From a checkpoint of a small mixture-of-experts model trained on Wikipedia.
Size: 10 layers, vocabulary 11602, 67.8M parameters.
Experts: 64 SwiGLU neurons an expert, a softmax router.
Training: a variant of SOAP for the experts, 384M tokens, 5855 steps.
Below are experts of layer 2 (counted from 0) of a mixture-of-experts language model. Rows are named router (the router's row for the expert), gate (a neuron's input weights, with its number), up (a neuron's input weights, with its number), down (a neuron's output weights, with its number) and show model dimensions 0-191. Each number is 500 + 25 x the weight over its row's rms, rounded and kept within 0 to 999. Numbers have three digits each.
After each expert's rows: a language model's description of what the expert responds to. This comes from a sample of Wikipedia text that the model never trained on.

# expert 37
router:494491521485512509509529517453546528506519539499474456514440477495500490524505484549498471500527507502507470480515489523504514491511529459452493495526471472491502494511487512491525476468509503473527550451559471530479503473482525503478519517514468491515514495505478515504496553522495520481511551525484542462500493463483472500493491518477527454512496547466486504549514494479545455462534482493484502505517511488525468513518519461527487486523534468525499535506534474487512507498485469488480500466581517484533496545481530491491502496505545475546505541532524543500499475505495484481
gate0:506497572517457496518530523512456519526535516516465504492493437462508488464540515530537465526518508487506470492523509480555500500488485503503487488537513512527546518498485483523521497484507500472479511513505481474491546501486489521511486527511519476542502503496490465498519539459495490542509467535482511491537459518522485498471540531515484465467535483482550479479506539503497513439510516508501485497540501505520507537496531499497498505479501513497539527504500535504512502517484529495535499510487524460451484535535474472499542521524473511469542462523496528543492514482466457514
up0:474499478538489568492487501512463499470484510499486489518524513503510502501516535526500497500472477523462480536557500483491522513508455484533511473457477491564517492460461500488465486500496480497507507556518489526504537509544537469488525513471520473481471475512489500471503470484513479510534539478464500499464501487473474497505479513476527522534529486557460496530515488498519529557487479477430511480490492533538511468509503470512498511535502483458477475488482516522421474527473484498550528521509457488512538514467495506508476503515497492521498486483519462499486493496483501488
down0:419515494487501512490530513532522480515519478511525455506536487576488483478515521479529523507481507458495463508455489472463486524524516485496488503551489460530492519476449493492525479492502505494491523477510548531510502439509532515518496518455468485507498462504531481512499469499457445519522502507479514532522523485529488510513474497514512514502509500554494507446515473514485530489500516491464538488486535453472510484459407497492503467524467496505511503483461500516514499498525528480523460458479505503503480509545506515499499474467518518477505494473516509522493514472496541504
gate1:535504500462496490518529489498509493498496484452486492481487483486455473501464490521530496454482493500516493472501490459455512511536477449488505534498512487503485524473533465528519508472500520517528483507528479512467474554474528510480484497513526505525520486551470482508469499469479489528494464496469508474501550488496505500513475498468532480471513531528508502509491522539486504493479506494495539515515486531485490480536504455509472504533523531464565501546449501475527503551526504455520495505499470458514499476496480497507510507523519463562518478509402518457504471520465487466
up1:503457469538476497498523468526500521504482487488475508517522513461482496457507540462490502529492454483481438502526519550461466479542527525513499494547453527516510491468522473510486484519539470501516491491558470455505523477530474468498538534499565469488498488507546498523497525532488481494473474482459503484512519498516504533477478497567480471528524509482488525517471474519513470474521465523491515468496478518517512487484495526503474519479490471500491458475472476458473520472507476498491543531524510459527512498471495515522528479521519518470500529495556508475448519456489481503
down1:531463487501525526523482526497455512482502520515510487490528509530502459493522483473487527503480493543543493490490445423520543529499478477500479467454508502460505479445537547489474567508483501491509535534500571499531530519494500531476464480528511538448482515501494503476520462516527524516490514509546563462470492498490545510457508514473510524520452468481532515500474513477500477487507522500455538505530473495508480480485477519534501488535507478500481457490493536536513510518473498446546496508465441464506508500474511493518460497465542496508495517476515520476473505530501509521
gate2:487497469488564480534467519526473531514481510517505482472462521484518479548505440488494530484527501500513472518517484541494450474523522479486542501466473465489512479479518482555451456511523516475525524515488507514463533496497476456522500493474525481520511484536565488570590496468511477520492453459504490495480508528558495515499510541529487493493498451452493469487481476511499474544485527496496518474502479482509493496514468487487530514508459477474517464494499512497478501495509517514513496499493525451513510507447451468477522531510556526452544465480493480493537492475480491490
up2:488530495435542539489504539468483470502505496508495453514442496507489518528459483516516546511483475520502464531492504496488493484495466469480527485476480513512502488485491533492522551499470479468502525490518503519512475509513458530510520536483538538525499514478507500488554528498532523523499468453529524474514461516457479493490525503534506526481581476491531517487496491501513500501507547503527475489549501458478526523483519521537481479485451471514480524457533522498504494480503527489519486514528510473507531484507545497499504534522507478501486528490466516535556465462533513505
down2:502484467481495478506506463551507482498526472508501528495466487518515510471497488476483533491516450515503531471550491492496507490521502534523497530503532554506479497466509485485478515462528504485473512518470478531467514468495486471520499551505516515487535489530487494500457526492478457513506522493576490477499453496521484470509461475517510476513515466490485512454512481508467420567492504489513496481479477490495517486503516506513480471506529496463481483492512508491514487440513463471534470489488522518496519514513534505509457500534484484468496508495479524507508511538453472495
What it handles: Mid-word fragments, seconds marks. Consonant-heavy inner word pieces in species, place and technical names, like panic-ul-atus, and the ″ seconds sign in coordinates.

# expert 44
router:514566488522507504476468511476525465541472540459518512501520501479520508462475540476524483508513499524470495511492441480519516468464522507544481496507541500561483460494573529462547511532497498519466507527535473475519548489493467524492524492490524540440501498482494490501506501493496507508462502506491520475506469535498499549509505483435496483510488564477474554502515484491521459484528556503506486500498517487539495517468517461484505513465508511525490495527495544506537491513531517490504477450474486490498510484502476460475502509521480522501539480516463520493532486519515561475
gate0:515542486544516546487506522460516477525477477504489497461509492527537515493487548476512482526506547501508538562497482512495518472501458492533466484490532532492467481487523518503535458480475501464472502523511507484513531516504501508428541505562484460502517446474502470483484502545451482454497502473530511499524499486476468489484523495505478521484535494502544499512472495489507508532475464504484476490571489506522478504461506508543499483520499494498527478456521527509502510495490520484478468529470514459503447515478478482510478514488513491485498497492541465493506496550498535512
up0:458483543512546457517517524512515501475467523529510521493461566504469490482487468472461541490490477491529500493470502502508543494507514536503515483484517482506506501491503480521446524482546515500495528499458536564488494497525521507520539477466483503507491536498481481465516499474500491483529518527466548530566547497517489442524521485492504502476487492523473488496542499486501492491511457494523500518505508475447496497485534503493474476528488487462513515512467488513439470529481538444467560511522516579519456496490480477484472451509490460493502494486490486476490474537512493525
down0:496498495478468488517537551498470458498513492532484528484496485475492507471525470511542505499452478511509540515532500474535502481460492483489510543469500500471461530495479549497541457475547497507447531487476535476497527472484483491514513474506507461524518444467499478443478515496503470520469497475506525532462526522525496517470479477476479475496520509477512543487487540551473548463499502499492515509468480514529512472496501527514524505528507502495523503483522459484498519494491496554504468521544539495535455522512523524487485472483463467476532489492477496499519492521523527478
gate1:509542474504503527482518500486505516481501518492481489509557495464465474480534503504493502489472486533460504506502487487519510468522468487480525524536494483503465518489491473515496506489517551500500494488491516472530486479483488528460461512469481523452510452529530492467470502491492484482528529495507514534503508495484502463508510513476453465506452507478548481544472499488502522496504475464497504507510475507510451512534478464531526515433524480513552467504504509527502523482532498525496488535520499507451484475472457519522495495541502468473523486541510509524520482512563468497
up1:484474525520482489502437502495503515514454473516532514478419548530540488488484476525470544530473472490490471499489535528475467489487490462531514498514461543486457494469468457503536520503531517548509491483504517498519519576494502505507526487479488521493530510496463453500535511540493495502489535500474505479516509528531510567523496497553484545486492470480529472505506539551532496492527459514530473484490536464502495548489491505506521495547458491506506520538491511541492489497485506468530498467477507538489501487501519490463531496488473521538452478525466488485530476532537490502
down1:474483504512479458476522517484489493514515470496515504427538497501487524475516511545486458464518481522489523531488551477476524473483505500471498469498459521519459459541507518488519502516526497520512490542475509514480506451509490459484488464508531495471495512504475481507482501461504494466517494477479488533451480517553515483481496492483524480496511517499515502509478475467488533539525510484537501466507482475491490479509494459537486479440496574487504524527559505485493497489468465512503476493503548492470472517477482507511556458495501507557480480470409521486463484543512484474
gate2:504481519472474503508476507510512471471479512474500503536480517530546509505476434517490493549521504487507530514498450552491510470484477513469494544454512506521551494507488535483523524517506513502529542550497512505475552502504504457502487485515520496490533504493440482510523492465502501491485508489522479486492490508467507461509510503525486503514509505522535473475479494490516478494504489453531509455479467473533502458503516521465514483507520506514491507510493510572481500522483496492513483500506453491506469491522496498502499540529467483483502504511476490540515520500516563506
up2:479538469543491464522426507523487479488513493532517508516501505480506505456478504486515487453493507470497513492483517491514504497505537475491516471475510514485488497475452532472464480496474515492489493493493501524497509524485536504491464478528443526468467520508489520556545514511465489512506507476509514505531503456490480489485496500504483502525449498500524517518505459520448465466471524502503440526525479502492509554507534545490490500519504525495536468471505517451533472489500518470533507533472494503538483509521504462497503511496492520460495502480440480506494511480470483539
down2:457497474541482522477482453505514513496510497501478484509454499489460501469468507502483529507477496455488498511525505512509507489453494536452455478531497506505523488517504504478499474530468517520537513498487456516486509485484475484503521513528513511560483479521469467483539481482532523493464500501510518536493526462513512501508496515464496529551517525493536450500500515472497490502524500454530532485489484540496516503481443462454509492474488519482500480499503462517481500536437513472532514472533487503512463550499533493466479502478502469505490446499509470512487492499527555517
What it handles: Mid-word consonant pieces. Consonant fragments inside proper names, mostly single letters after a capital, such as Bron-c-os, Fal-c-ons, Cle-m-ens, Trin-idad.

# expert 31
router:482476504494500500503527509462464506485478519514457515478502510516530512504547480473497532460523531526540477473496491489479534531497514474523496495482504551452510457530476504494537469468475487535504477502487508515502519510543499480524468526467495492481543485518517510448514506498477498492512496530481494501511520510555538517511505495562498481495511537473487471524496502518535489517462465453475465461470499500537452538506517547505497487513529508498447515517499517492494492482495518508505483475475531526494479505481519532529517510515517524463472513523533482482485497532517503474
gate0:460506497507496497498474483502492488545520488539452509487493438520524510516509485546487509512502477483521532461470513457466502485471504545519498479444547525506507487518491499534483489494456485505524500524488494526444483504512465501550514558465485507503503518520499524470483468470528519504478485490504524512484486512508542516511528509483499486550541506546478485519491488522506453519480475529529461528500489528569487513506518447517486479504522494496494481543461509512500527487504514483464501505520486508488482514508523549509481524527502507511478471548488492504480502480465497512
up0:458487511528488528532515523487478462507532492504504556476497510505494515503491481499467482488541482551497458501527480496502503527511484523490510445501497527460493529499474514569486487479477491459517521542487514476478465494528485495551486493480491521512468477530505500501476498482510550450509500488515533502508537525482531545544512510479510514524569469528473515502507458508516489508479484472485474474503503499525467492527516497451473525505498502471487526504462519528535504512481525486479444491559521523526485453499556478510518511577517476469506507532513486505519502495466498455
down0:483503525471480460508512523535518559498479516480501493523497523543478469503459520502502522509475478517492539482473486548474511500495498532487517514511529505477523521480466552461512517498483509497490517526497498517464482529495496489535487511525461449511491507545459512508489505485551491526474484503512503469520488553478498515507495530471482485506496510499524492504480465508511534514520552483541521509530502529495524491504525519546471469505539511505471482451517508490534531479514471550502516463496463529513495494475468510484479548511500514484501485507523491518465521542540423483
gate1:470480511513495460488482504468473534493528515527468537522491514468491468481487496521508526500513459505492497486506542527472503493466473499531446488468495491502510488505502515484511483483491489522506509484547459527520482484512545471523533518484513546486511466441481527534462518481484474490520512488493501569490453516488496476454493543501476491485511496474532490504478528483505472501487520518444506487517504537539517480472474503527560508540505457534496459521555505492491439462447496473504511571497522470540515540503555500499514503524476521519527484494494493509503536490510490499
up1:493495486464515474509488487490486500497494498544521500509492476531486518490462485551452470514499525511473493496513486526462489484493526505490470526523523506493523486463525450484489506515444481499496552493489495483474503539524469483495513463508508553499508475489507489499491502526521480509542495487500511505507468483524492526422545467452418480539495512567473520522514485492479510494530470496486509504464509496506508550504482454469489496494532440521482506498538515481468504501494496508504525487524536403527544530536495521512518517484544477541508497515520541508501482502492477484
down1:468484510509499537454517536496513464499564531520491493524529479522511483518563539490496537457471467489505484498508442527500499444473467515528509464502480468473489540480488519529524483466480483469532487492504490472552509482467475517484545497514529494484467468511534529517527483467456495528510558474516481507507465470474504520512526477564494549521511490525484505488496533498504505495546529532496505533507555521503531520532475511545508490490542517539506475519495514511503544504476530533476523519451494512473527515523494525505519525454499540476493522516495485536503550530516513482
gate2:541486530444451512485487553458480525508507494519476502521534493512512499486431534500509459549467503496485536519497521472500459494520523521544475526494490502517486545568513422473481498496459499519533516460511467465488516472525550501508500462486506494499483479511459497536475520493483464493477513484553499523458507496504516487479475535505498522505499527488501495448517473527504468487512511528530477510499467522487479539531439484479516500526513530547466502494515489535528501468441442481528509478481483501508523522549527490499528519492490504504505538474486493515489507520510481485
up2:528515499460465555498508518471538493483502505489494484511534544520509504521497524529493459519441453490536472470478536522490477514521492474509488497495511500510511472464479498479547542496500506540492526497507504488485488481523484526486464501513468501501498497508529447480505487505490497479492478519528467448446533495515488520574516498507491490505538475546525551495505460501521532454509497566503484502513551483466489494559507437502498451527492525500483504478466540502500473493570526539511513484513482521476500507483513482498511504517498506491498500457518474510542527448521509484
down2:497471490462526519499521528464545535505487506538507497503481499482503522519454486507516475517508540489539532506490548466459496493514538508509514474512516506491511463458540490528506471532490519466466480555490494498509495486488508527490461499498485503490475495483530501498514511527523504531482495495497502469471527484505525489491460465521537528524526509458557518503479429482511472493503441494538536464488502560497503505528455482465487511475463514468518503481494521499490499495483490512503464480487519539488554474503527515514458467578500481517503524515553537498478433522521505506
What it handles: Line breaks, section starts. Newlines, mostly blank lines before section headings or infobox labels like "= Chase (band" or "General information", plus markdown table rules.

# expert 23
router:475508474501514449497535481427471543450483499527491470530496494498473480530503498514502451541498535531467465487527519499481478504501531478475499514508501492519494508438524528482497556459496503508487543502518516480482532528478453456532497513488525466552501516472479499516476524516493532558529523489498502472508504499557466463485458526451505479539535520470514460525493532526546543500497496487495492515484484552466502528512514475505501474515522550501504482475493508467515517513470479521476455517493498527491508523506527507504490489463469484466502527506506457516481487512527484484
gate0:476485564492585472498525472517486553522541502529519513504484459508471505484500524519472458518489548462522479493492471479469474445495449501517462487498503493500504518496510515501514472444507500515516470509508493495539492524492494516487500496508515510507496470474479484514509479528521473517505513516490483494476519506479462504509534450508485457491448474524491444515469526499491479495525547507472491514534526481508522550490483480492483483481505511500481469537477542481473521472482474480510521492526489432483526521490529501501509496520531486478493479485498551481504486500469491477
up0:456485418474437552509495519487483471514518491464485471445487458483461475525521509472537485452507485505459475541503484471501508472502529513494530462468488523524482529460488492492511520509520533491513450534483491527509496513528521491486462466487499504510454479564489508498519507514514507541486529478496481496490533486511505469516492486474538507565496518498506505516506526518511486504477492511509501477493488505502467506504529502490495467520532512516500479492518468522518575511437490494516488549480522464515529439527517526496489500463480453479537483468508466494499499479518496479
down0:463527460519518517526470518499505541487445485465489473492491496508507478518480530499515512519484527480492510499524488451517497495537448539513508475515502472481470512522473492449495489534486458483515480539518494513494498502500456516478473482474477482495500520473488514537496485471466487472535468519485473505486519444489485484514479499476517528489466470520485479556455489434543469481480527467448506472500476444488498497508469479494480508502464511510511453544489510459480514495541508432519514488515461495498480458534431496497492507495491543469472518490477497461544501474500532480
gate1:519530515484467504503523516570502484464508513500499502472467480465512521490507483504474513502503519510531554500542533463535476535453534566501500514478526488490516495486505501499509516487458533507513465483509503458486546537524487537480488532554496489464531469536510523491524559525526507537481570522500490473501472499509457501510480503508516492502480506518478498506508523545476488449485522537434496517487483498538460540508482537483487518478489534481541513480468500512484527499487507441465527457515507495516503530505533511510472518516490501524499492517476484488491495460531496485
up1:510522439502518518497547473512446462499511536523528501495447495459536460472513462525502523498502431498485442523513517482521500535507511502486473530469470544549497514533500497509494503511541522497470523486515489502485490524463481553499533534471482510489504536503508462520548473480484508489410474564473511499518507482513495485533503482497503497487489505527506510493522478500464502506453517523553512533505522500473486474506504513489492481508489487508472465508504468481474502486457524546512515508526505490482492441500479514507500478508488511551515525509544496483550494516521475516
down1:525460452509508486549514454530494516532468551493513476476493468507483484484483486474543476506495496491501541497491498507493474517505466480512517508484510546492480478517481490450524533499486441509540498511501472482496496503515517566522515523523477520490462480517491490477530504538492479518498513548507474517526517467495468489546526512479520543520439471437503513534496510440556495459471490515528522512483526462507478501533502531467493510502500525564495483476496492530440490493519528527490475536473477497510544495490476510513452481488494544495473542551484492495521527485482496492
gate2:498522481492543486502463481481511531486516510529451514503456522492453506481541544465497487473489470552535471504496547495490460476512505545497508454488523506492495495500499544518516492511527520498500510489476464492498528531499485517533541435514529542485502519502458457493500470499461496495469517482480535459505543530501509504499463534481447480518516488544504452453472418507466487471487454516537459492468542515477489528467464484491470483518537493513502476504505502469511497508484495512471561508521497483539515480527502481478527502498507464527504500459549495489492494498519492515
up2:494525511487481550506486485469514518505482514541507553497529465496509547499489485469487504473466503504525509480475508500504478482532519516464468506475491493493461507535489479508509525502540536472485462523500520498521528492496530474461475504475476522484499517534510476533462479481501528511450519501490503468510499488555499478547521498501490454502502432509509434471506454478544460496472475490504484496535544461482518483492522453536469502498513480516520503491517513523498486538456462501450529503476511476499498525489546480516498496533532511470458450437531476523484460473498539506
down2:498504506486505567488498520519500542486478562488511501542507510507510476482523455465485447516510468509498516456494513538487509501527498485467527495506493556508542513514465485527432516575518463486514504476484519462504493477470463479504499512470529503522460476500488547499481500527516530494514480529466461489493513518477462515539528483510478529521511501511531553517504490467516496461529482507481505490510511480515531544465509497536538527494475485510508480468498469530521491512489507500504482487485532497476475497520498544496509496502489515487508512487505493526469553434460498489
What it handles: Line breaks after headers. Line breaks following article title and short-description lines in biographies, such as after American politician, plus newlines before lists and table rows.

# expert 27
router:534440478492522486533520513450463462462474513501461529489519505513540495538518472515455512508444508537481452494475506477464540485464495472519461525497554535482490461527485484491549439514498494534488478472485502551541530518541463485522488523466469501479524499512521476445532529491496511495491509500490466497515513467544498518470501470566488550494562542478481483486478510516528512536482469486488496496485505521518468536486533525479526487509528454536513496499510531445519497502509489510491500517471512510489507484496496512547496500516512519482495514528493504518496510529492510501
gate0:524511506468534520492513498519481540470528533503493520492559496458550541507514485497470477478452500497524467528458534467492509534479473476511541532557530467515492529502522454490474487467479512517493519548471483430453534511539476477506463487486498509524498513471533483496493522516547478493502539514470493472515543481516518501444474482538479497494504520497533477498468498502481476484491499519495465499512521488481512489476517512517508440510479511486528481498510491485435475471529527525516481506524528507507498493501543491511504464486527481494498487487513472482517467493510487528
up0:455531551541468455530478495515471476502501545530520488489509499495508492477476484515499451483545484484530529522506512480496534537473517487513522519515471467484491513487483503507508498476515542477472521519518493470496540500474528477505521484477496492510488467519464509523473529475506547485507502476504506485479509459491517473526501509525496463545481531519507571528509537493460539516520548488491437499513498502476473463471519497507484471464466473484552505477497529527515487502556446523524467499493473521476472478478522505483523475535484502479528496513448494486483475474462524551
down0:509520495501494532494512426488496514492454478494477454488519525520496502523476480493510529516458477481526486466514471530482534514506479462548488486493526475534499506505504531531480498503477504520481490478511481554470487492499512463553486521538496526479517488528488453466472515533507529496521464531495453474513522567547525551506510542546507470478471504506497460492513494531531510531551531518456496518466482494487480528489517522544479532494484488512469525532479551510460489449526460506501496499492514486473477548527516500502516488465511542507486533467498543494506514442514443512
gate1:527461540484519471485527496502512513485504496455528471518498486502536530516507502504528563484484522512526454469489499503456490516515478510480506469499522547465488553512477508520543496486482468469522502522538494478541509498513492551500492513505529518529523503480525507485482459448521482502490507497515537540462477520498477447479522509454481480539523519522502512487509514475468549507475490498473467498478474468513515503506552492484485524509491480528487443511451457494496478461530478494492529467507473503504482506518544503485524526478516462466538523493516524524492459468523501544
up1:503449475504505473504448489504486493490550528527499481492557498531502518558488485528535543544476496479482463508455487517543484479497433486476541511506502458499520469490505478474516506497506522526520483478548497477471479477490449502499467481503527521483492502488513513523539546482510532506521493484510474505512490501486515502465504501547496487470465503536550506513513453540506493481505482494515535512499461464472445490502522473490521519512469510487484490466560511523479542537475496494533509469491495505493539523482505488488490438488533553518490524524472488526525462535502463500
down1:511477485495478480522499451458467478518514499515461535516485543493494514544506487462497482455522464529508489491515494513542555509488452471499483504478489519492482488561496489502532505484493542477534498512490490491490516513519478491457532526511517536479535512502497516487523474491530440509481547527510494469501490464490540490522499536532548500482509468477504493514514518496526508503482486482484504469501503503502501468498445486479541520512517441536528481535475465526504549487455501463540487480452480485517473509489523470501532438512451523500488482488525477496472484495507533533
gate2:510492455510490495498507472550464512527504508522490495484474507501516493523477476493510463467512473475495539497514464504484445513438528503497469499485521453529442508475489499488491485524473500535479523506439501512462469517472521485496473533500531512539533490519508449506489440482524494529504546489516471491494496503483501488524517510444543494522521476491458460489489547527515479546514478489496476492487470468494462495483507507497477503489469459456508517516536476471498465493499485512456511509500487489465500500486525488527469535457451479482490413475491503491438512504542480504
up2:535505522508482476501520476503509521528491539501511503488514518485501490501495492490509502476507505492539506494549496501478500482497505505507515466512522547523476496489499444499501463479531497535502491556498519515471461510511483522524492525464548465545507555519492487505506505480494490497494482493519557541552490511514473514458542517503470492501479473459473499504510464493473493522500499506507537507521490515480539516481489478517508547511489488517522500548469511475518553510458518484480505465481481539432517478478529539495518525464502492461438511526500488452463464508486478488
down2:490488517506420509478504492487459530473464495467506497483534498530497487560489491509525512493456517535473548515453478520469507531510496486496431471487466474532529499492468512492516522508507507512492496550517512478464464504477493488504512474467499511547461513518491496496496545524490514510483506503498462493497518553489487521478517530458495501513513482473524497498509491467526480490526477531465523447522483507495538504516476499505489510542501501508477486506531497478505500494507483518475508460478493493489502470502533488529572501493471510489534485460496487474485531523507528520
What it handles: Paragraph breaks and headings. Line breaks ending a paragraph before a new paragraph or ==Section== heading, plus sentence-final periods and heading starts like ==M.

# expert 24
router:523507480475526524505513524505501540494502493514465476505460535510440496500534489488440540489515501492492482478508534504514461528507530505510485465455499497539537525487489519482527473450501552481505512525505502505548562527493503550464508508470474509520487525484472486517455519518493502470517529517489516521494560500500526492467526483518460514450501467527519503565561516474548477488517508485523538539532481490478505514506497496492479452532535517520480505484492474491473488499472454477502482469487506514479536561461539550518502507511485487522523484478514505506525488526496510472
gate0:520505488500482529499515488482497498520470518493474492504482484489518528471487515530526496525493529490491506508469529515509505499495472497498516449473545545517545482493487524504493426467511548547500516534487447544512527509509530534467477511496491525502474501481492466484534494512479522463498543523463478503522521503556483499498542521454535498498547499510493555523479501512514499518485446517538520457489503494534500482483513517514513513484460468490480492532461538516497533493472483517513509455511486526519495504501517496529455488486510475555497510473485487481508513519475497525
up0:480493517492465486498539489532473461466558495505528490526521515479492517499502483536542475533498489475525497525472459456492499510484501511472485490520518551508519506520548483503512484460491515511525534531486520454457546536488499519474506490536482490510472486468542478475481512498490463509487532510550509529494534430479519509520500501471474497476483524504538493469494533496496506520467472492511515532478518501532506516511501481457463506532476471506484481570472491502518472551544535507528495507470551495511478519519476511525454512504486489504507513504445524513486492478538503501
down0:483490506505510517502489492487494472463526515479468492468521496511496508521512510517526501478480468519508493489488510549569489516508496505458516513502498435507485495518521524510504566459500471497482508479475512492480512482498564483520541517510510463495498495460519492496483465490510470462527471515508531484497477481464532518540507469544532477508539470438501479520507475519508534508463513496523515501520515525507536474538527553521504454554468517557530487493481494484505502467552525461518441488482480496570498501559569473535489511503499524503516522513550532459505490453493504516
gate1:570470496534488553511529496501503537510428467504518506515524542504499530517463479443511527505487486551482523517487502481481499563496503550503501480486481488500471557484537517493487489499536509572479477494527452501496517493501493446497503512491529561538491547514471496477524500494475481515493513487507520555540513505508510542557550523490502506499521515484566491460523550519516509545517472469511486503504489481510478515435498458477492509479511502492506502476496497513555506506481517501552528516498437547539527479492485500513525493491509467530512514502491453491488488476493523521
up1:523499473504523493508540514477474484485493503495460522438475453474517486515509485517493517498496538518485457548484493511492489475535493461502526515540492536529503536502487509521508502468480495493474541458458479526496515511535519452482497515516509492470506426489502493492498493495558479497482472501449468490535466489451498546544473539469524448520573457507487520548564548505501491526480506539525513469481506517540447524503528518521495483495520530522510518521505534504517454512484480491505538503504477487517490513488508500473499513486512484459489513518491524499486492500487482470
down1:434510501496501527502475497520522482531499488547542494522486469515517485477461520487523495484486506516511496503518506540525468571534469502484536472458528474462560467529474502465466477503498543510494495498481479492466482517497498488504503505490514504527498505535494476483508492499475495490482482441508513490494479484478547571503504462454520561486518505504540504484514461446489491510515472547482496511481511533557524566481468459509522519514525488486499477507509463510540502481475516480489503492461441509446489467481484504488478493529490513518475509516510505476486535449476515494
gate2:500459545556504505506503488547493506525491537527472466513504470480511507533523489487501528440504517522495529500480485500498496533487494506558471529489516506502501503493508545537491485469532498514455489480490466480456526472499500508488463486490507510483507446500458518507513513482491511497443458516494473540497515492485448528531509503530490497504512454512476511455521514520510521526478492510517561478502500473503506551512511541519473495555518571502489527492499527486483535455480522520529519501515481490493519463466528457463502469495497483497483493453491438488527500463512513488
up2:485526468477512528488490467475447472465465472488516487500522527507525511491492490546482504472504493497480457495473523499517458491474507494501568504511467554523488484494497489506515485525499524519454525562545518514495551517484511477507547503479517477504502558513521521489510493514501484493524543497479488488521498506443500458493510494493508506473479521550532523455485472487543525490489494501506540491514492500483489494478449506467532465473489475514536508493479508506505517510467481452453471466503508464521474490500501498474485495524459542518526485542485515431528527508529489516
down2:490541498523529480502504532504532542482489496506526488507485494552454467480465500454500494492465503553498529504463468511515504545510496543503535473483452513514504479469491515482474508498536534510506477491498507481467495535480483512502547518503457471501499462502498534505480447500522470512501483495472545533478507497473487530479493488522440489518482509499487497462530513462512520518495481507505477457493522518502473558543543523499493508438511498526485557489500498462466484500491512570521516483481489538479493484464525478543481525519467481463502520478473494500533487483509465499
What it handles: Table cell pipes. Pipe separators between cells in results, elections and sports tables, plus list dashes and section markers after names or numbers.

# expert 2
router:485535419427556533511533486506535500533501530492447511474486517518536499437485458504495475472503519475494501518521521499489501528476539501515496473462515510489555458508466520491509525495478492496486527535479479511524487534539497516481464516470475488493529504483483470541479542526509522508501541543467525466461533484490512495449475465506495516515530546507518466523523500516555460558524487536525524522546556520517524503474507479491517457531490456509494519488550473502444486523497491497520459444503483491516531549473495513478514526525466496489527523515487532498510474528495531422
gate0:509533468499456512467480474502436482518509504480482464492478497521473485503467455469493504493538511465495497472503463488486499494489490459489534501512538511518486513518473473513505506497489486502477542524494519524452499438483498451533490468462478505510508475511503500489461486523530509531533488481496530473497525506487543553497472549537516466554506493545465441478515474549462509476495504523477494534517477533538509482507487500498529504475513532511522513485502512491518538539487545491512531509545480489532502493512529503498535510477516498466522532508526524498476494468517486515
up0:497467527540535458517515496495532494508481501509529500463530504494527508492500478491507495498488471520526465486433502490491469478481505547478476481527472504521510542485509498553494498537535525512476476461557447518494501494507485537508489521534497513457522565536519496486518495503498472482516489478506468471481531486514500465497453501514466493439523486516508527512514526495491519501477518463455551492535485514510471522482460521504512507474532520498503518513520473522525478481476456492496483529454490527497506465490471501511476509520466491471502465488468508499466494518487518468
down0:420398458498521492494515517509528533479478495533522543480493461514452512476506482523519504535507517495521495508549489466473522510489467533474497496515531471500497543460511457478520510504516515552509510526524478520479501502435480498539517507450472488490511466512470524517535499476511499433528492515523507486530553485548555479509526537480497558486516480515525483482496516524522517498506490440521501481524523505501501460542516512482478535482500532479537503475490490531474516527474515489525483486511500480514484465531531505480522493522490498509491507507511524533506519495520513523
gate1:522497507471489518477505445527506519495540485489501498473520468467511535497540510510489529461479472459474505453496497537482444518459490490546518517499495532472476507526511462501519531537476542508434495506502491505463537481465460488491492486483471472497478506531520526493518517477496511517528467516509477503496503512528526468524489526485471520490559521518492502456490528489488549480515511506506516548503517484500507500509512530500521523512500488495497517508526536499445500514546507523520520491482517545510515512525472498502486485433536514495551488464525451502542484534530489554
up1:490475586558463556512531489503512530448521479479487536473496492503494503464495474529527507481473503598524511471491522522514466510495500518518524492470503532487463495536502522520480529437503456482520492497527493510504471518522493513481513504514499513506487561506482462495509515473459490539540504522471523510543448487513480556518497496505497437491493558457494540492488533502527511497470493491494489492512477501489514487511474506454499507523507498518485532507510530520484491486527485508498465487452514561455521507510458499525476480477522547514502544500506492501518501485477470504
down1:492463501489476458538529504479491498475524484504488510500412483533482498481486543519458469501502527475467453493475507472495492497561499452508495492469513495503485447524506476500499462483527538520513466503536516539487505488485494499450454505466473555496477502517529508527501503510475536486541538516526506499523494517510529516488483485471494461542494532517515509535539465513496504491490517533524496518459527502537471500511502505489534500508506491540468478474493494466450468595511470511510522495514516506499488487469490516483485504526508463554501503510457511544505549503477526492
gate2:532493549491514497479507488466526512543507473516479501519485512487476468501513504503494511483501545518519525481521480504467472524478495489483506497536497481484569539529519483490493523512458492489508497495487471471494522515500509491490484479514490487501478516499495478464458493500526513496475474475474526534476524445471520472510495490502499486507497528514427513510517482441465506538472538485503513493461537485523507466484471499499516448514505519502499495494503532486494433552507478481520553487528541483479488534487510502556526522490456544483479492517547504461482539496485450495
up2:485511504509522484477473520474523503470546492544488576483526473522459553515474530503509500493491520550518463491519439454543492551467511483500517509531482537482511537470503512476461474461521493500514493467516475505526467478532524509454518486489485530515496500488506540503513546492505526455472481486475518507484516537518503481505489532473544479487493445503490475453546536485521493499511513462543486485485482497500447515500556466501526553494498543500521527517506450479489473498510451517482502482492472508494509485522444474458470513438473487490479479501476500482501493518501542518
down2:477474514489499437468506465504499477548473539515527466526490549541490523481530488482523530539464504456486516493511486508465479497492495530436523558508499529512540486462485522506509517483504476465493560516523500472492511489533560516503526477505488479511514488532444506472485487503550492479524458506500526463530531526514528486489509519528469530539472515513527488496501469495527515486516503526513509515520500521508482501474458493504468515513476519512511494482502544501500536516456476513513480466479488482489498510510514494513525545492486541530485495475524490560469465530471480469
What it handles: Table pipes and conjunctions. Pipe separators in sports and career tables, plus mid-sentence conjunctions and punctuation such as and, but, quotes, commas.